{
  "d_expert": 320,
  "d_shared_expert": 640,
  "norm_eps": 1e-05,
  "optimizer": "soap_variant"
}
Below are experts of layer 7 (counted from 0) of a mixture-of-experts language model. Rows are named up (a neuron's input weights, with its number) and show model dimensions 128-255. Each number is 50 + 10 x the weight over its row's rms, rounded and kept within 0 to 99.
Before each expert's rows: "gets" lists some tokens that make up at least twice as much of what it gets as of all text; "mostly gets" lists some tokens that are sent to it at least half of the time. This comes from a sample of Wikipedia text that the model never trained on. Tokens count by the router's weight.

# expert 3
gets: ", ", "(", "| ", "; ", "), ", "– "
mostly gets: "(", "., ", ", "
up2:47 58 57 82 46 51 55 51 57 63 37 64 56 55 48 64 56 60 49 65 44 54 62 43 56 49 52 32 64 47 36 63 37 57 58 52 40 62 28 35 52 53 59 34 38 43 55 52 38 46 64 68 33 42 54 54 35 47 46 60 64 49 54 59 60 43 36 54 60 49 66 60 42 75 45 58 34 54 54 45 74 51 44 40 45 48 50 39 57 44 62 48 51 37 48 66 49 55 60 48 56 39 41 59 65 40 42 51 47 58 47 70 48 53 61 34 55 52 45 40 49 50 45 47 46 37 32 34

# expert 19
gets: "\n\n", ". ", "\n", "). ", "\". ", ".\" "
mostly gets: "\". ", "\n\n", ".\" ", "). ", ". "
up2:43 51 40 40 46 34 49 53 50 47 40 59 43 53 36 43 41 53 68 60 52 57 41 38 61 51 52 52 51 44 60 44 55 40 48 44 54 58 46 54 24 59 45 53 56 59 45 62 43 36 40 59 43 36 40 43 55 51 47 59 57 43 29 49 69 62 57 38 63 43 55 43 53 45 54 57 61 34 53 53 35 48 52 59 40 55 46 51 32 49 29 46 62 32 56 57 60 39 49 43 48 57 54 49 49 67 46 34 55 43 70 41 81 56 36 47 52 46 65 52 54 50 60 33 56 61 51 53

# expert 7
gets: ") ", "\" ", "- ", " ", "), ", "| "
mostly gets: "\" ", ") ", "); ", "] ", "\n ", "\", "
up2:54 47 72 39 21 41 32 54 69 41 50 39 33 50 51 53 39 48 47 56 66 43 35 61 48 51 63 51 42 56 41 65 36 58 46 57 45 58 51 50 65 52 64 68 49 50 18 50 32 61 69 52 50 60 63 55 52 56 58 64 48 42 63 65 41 50 47 60 56 46 52 53 49 55 47 43 50 61 49 43 31 65 46 47 39 69 51 60 37 67 50 39 63 36 40 80 48 48 48 51 53 53 43 63 45 55 60 62 45 52 55 49 35 42 50 55 49 56 50 29 44 53 44 51 57 28 58 55

# expert 33
gets: "o ", "e ", "a ", "an ", "John ", "y "
mostly gets: "John ", "William ", "George ", "James ", "Robert ", "Paul "
up0:66 49 47 40 49 44 54 14 41 43 46 42 53 57 52 47 46 32 40 67 28 47 50 54 46 51 38 44 39 54 44 33 36 60 48 49 61 44 67 60 58 47 44 46 36 56 28 60 77 46 40 51 44 56 41 61 56 57 53 59 30 54 48 59 36 47 48 38 51 42 55 40 59 37 40 45 64 72 60 44 40 46 58 49 63 57 48 45 53 41 65 40 50 36 51 56 51 50 56 47 63 33 46 39 45 55 44 46 21 39 48 33 50 45 57 71 50 53 47 64 55 53 51 54 55 58 46 52

# expert 22
gets: "ing ", "ation ", "s ", "e ", "t ", "er "
mostly gets: "television ", "music ", "York ", "Music ", "elevision ", "Film "
up0:59 32 46 60 58 41 41 45 53 59 30 49 45 53 59 45 45 34 54 63 55 44 57 41 36 49 42 59 53 54 42 53 47 45 51 46 49 62 53 43 41 33 36 49 42 48 45 51 38 44 49 60 37 47 34 54 55 50 49 72 57 55 51 57 58 58 41 45 37 54 64 40 47 22 38 52 70 45 52 63 50 70 41 46 46 47 32 56 71 37 64 62 49 59 37 60 44 54 53 56 61 35 35 35 41 61 49 53 45 45 36 74 53 39 46 53 36 60 50 53 51 38 49 50 41 62 56 51

# expert 8
gets: "el", "an", "il", "on", "in", "al"
mostly gets: "|---|---|---|", "|---|---|---|---|", "ington", "burg", "el", "|---|---|"
up0:49 63 51 56 47 54 61 53 58 64 45 38 56 38 52 63 50 47 58 51 32 52 39 61 43 57 60 64 60 48 37 39 48 71 52 40 44 45 39 43 51 50 45 40 53 37 48 39 43 49 49 55 68 49 63 46 42 41 36 65 39 18 58 44 31 37 63 46 49 44 41 44 54 61 43 69 54 55 53 44 42 49 58 48 50 55 45 35 52 46 34 48 51 39 61 68 39 55 58 67 60 75 43 41 50 53 56 44 55 41 31 68 47 56 56 60 61 62 39 54 66 57 35 68 65 48 42 42

# expert 30
gets: "es", "is", "com", "us", "pos", "it"
mostly gets: "com", "respon", "success", "cep", "tradi", "mis"
up0:49 47 40 67 48 56 56 32 44 52 41 50 47 35 35 52 56 53 55 45 43 67 51 61 52 36 63 38 36 60 29 53 51 40 50 53 46 33 35 49 54 50 48 42 41 48 47 38 61 47 37 30 55 48 54 55 59 42 38 40 34 51 45 45 55 35 53 42 59 62 48 51 46 51 43 55 50 45 49 50 65 44 69 64 53 63 56 71 61 62 56 58 58 37 34 65 55 44 54 65 57 56 45 56 42 47 66 51 62 58 60 69 58 54 39 51 63 34 50 40 49 44 41 61 46 49 53 27

# expert 18
gets: "E", "A", "S", "C", "R", "I"
mostly gets: "AR", "ES", "CA", "IS", "CH", "JP"
up2:47 32 64 34 64 64 44 54 36 48 45 67 51 37 56 55 58 64 58 45 47 54 63 59 62 46 56 27 46 67 33 49 29 46 36 60 47 70 70 41 65 47 46 51 35 42 67 47 43 56 52 52 44 41 42 56 58 55 42 62 39 50 45 50 35 63 57 39 42 58 52 33 66 49 47 51 39 44 41 34 59 63 55 50 53 71 50 53 56 58 34 62 47 49 44 43 36 55 44 57 54 60 58 57 39 72 55 46 46 49 45 44 42 49 55 55 65 36 42 51 63 47 55 57 69 52 51 69

# expert 9
gets: "sh", "Sh", "de", "qu", "re", "comp"
mostly gets: "contr", "De", "Sh", "Qu", "progr", "prof"
up0:29 63 67 56 58 64 57 53 34 57 67 48 60 43 53 41 50 49 53 49 63 53 50 54 37 57 48 56 44 38 33 42 60 57 37 59 42 46 55 48 37 47 58 56 58 36 46 44 52 65 36 53 53 45 41 58 56 64 60 58 43 35 60 42 63 64 55 55 55 49 63 65 57 59 47 56 50 83 57 32 51 52 38 42 41 57 55 76 61 64 44 52 53 38 49 44 60 44 40 72 51 51 50 58 50 47 47 57 43 32 58 46 44 58 54 57 52 62 41 48 42 31 65 49 38 40 48 51

# expert 25
gets: "er", "e", "le", "ter", "t", "th"
mostly gets: "ter", "ten", "ace", "place", "ther", "life"
up2:47 38 59 49 40 47 59 47 32 45 33 51 54 52 48 50 50 45 42 52 47 44 61 22 66 35 55 55 44 30 49 61 32 46 48 46 46 65 31 41 56 36 51 58 44 52 50 49 37 49 49 48 47 48 54 50 45 66 46 43 49 56 49 66 57 49 59 33 61 54 45 65 55 47 43 54 71 50 57 65 52 47 45 52 35 34 26 38 59 33 45 56 42 49 47 46 48 46 53 51 61 62 37 47 24 44 53 70 59 52 42 51 55 49 67 38 35 56 67 65 53 55 42 53 52 30 40 39

# expert 6
gets: "A", "E", "I", "O", "T", "H"
mostly gets: "War", "JPL ", "Er", "Sam", "Gar", "II"
up2:45 63 42 51 71 34 69 70 54 53 55 64 55 55 30 73 30 39 43 60 58 63 58 46 40 60 46 54 50 51 48 46 38 44 62 49 55 50 53 53 59 40 49 59 43 53 32 59 51 69 45 68 37 59 51 48 52 51 48 37 57 55 65 38 37 39 48 39 61 47 33 60 59 34 52 67 46 58 44 34 56 51 65 43 30 49 50 45 74 34 44 36 43 32 41 55 36 48 25 46 35 50 48 58 32 48 39 55 55 54 52 46 58 56 42 50 60 49 51 50 44 60 74 39 43 60 44 48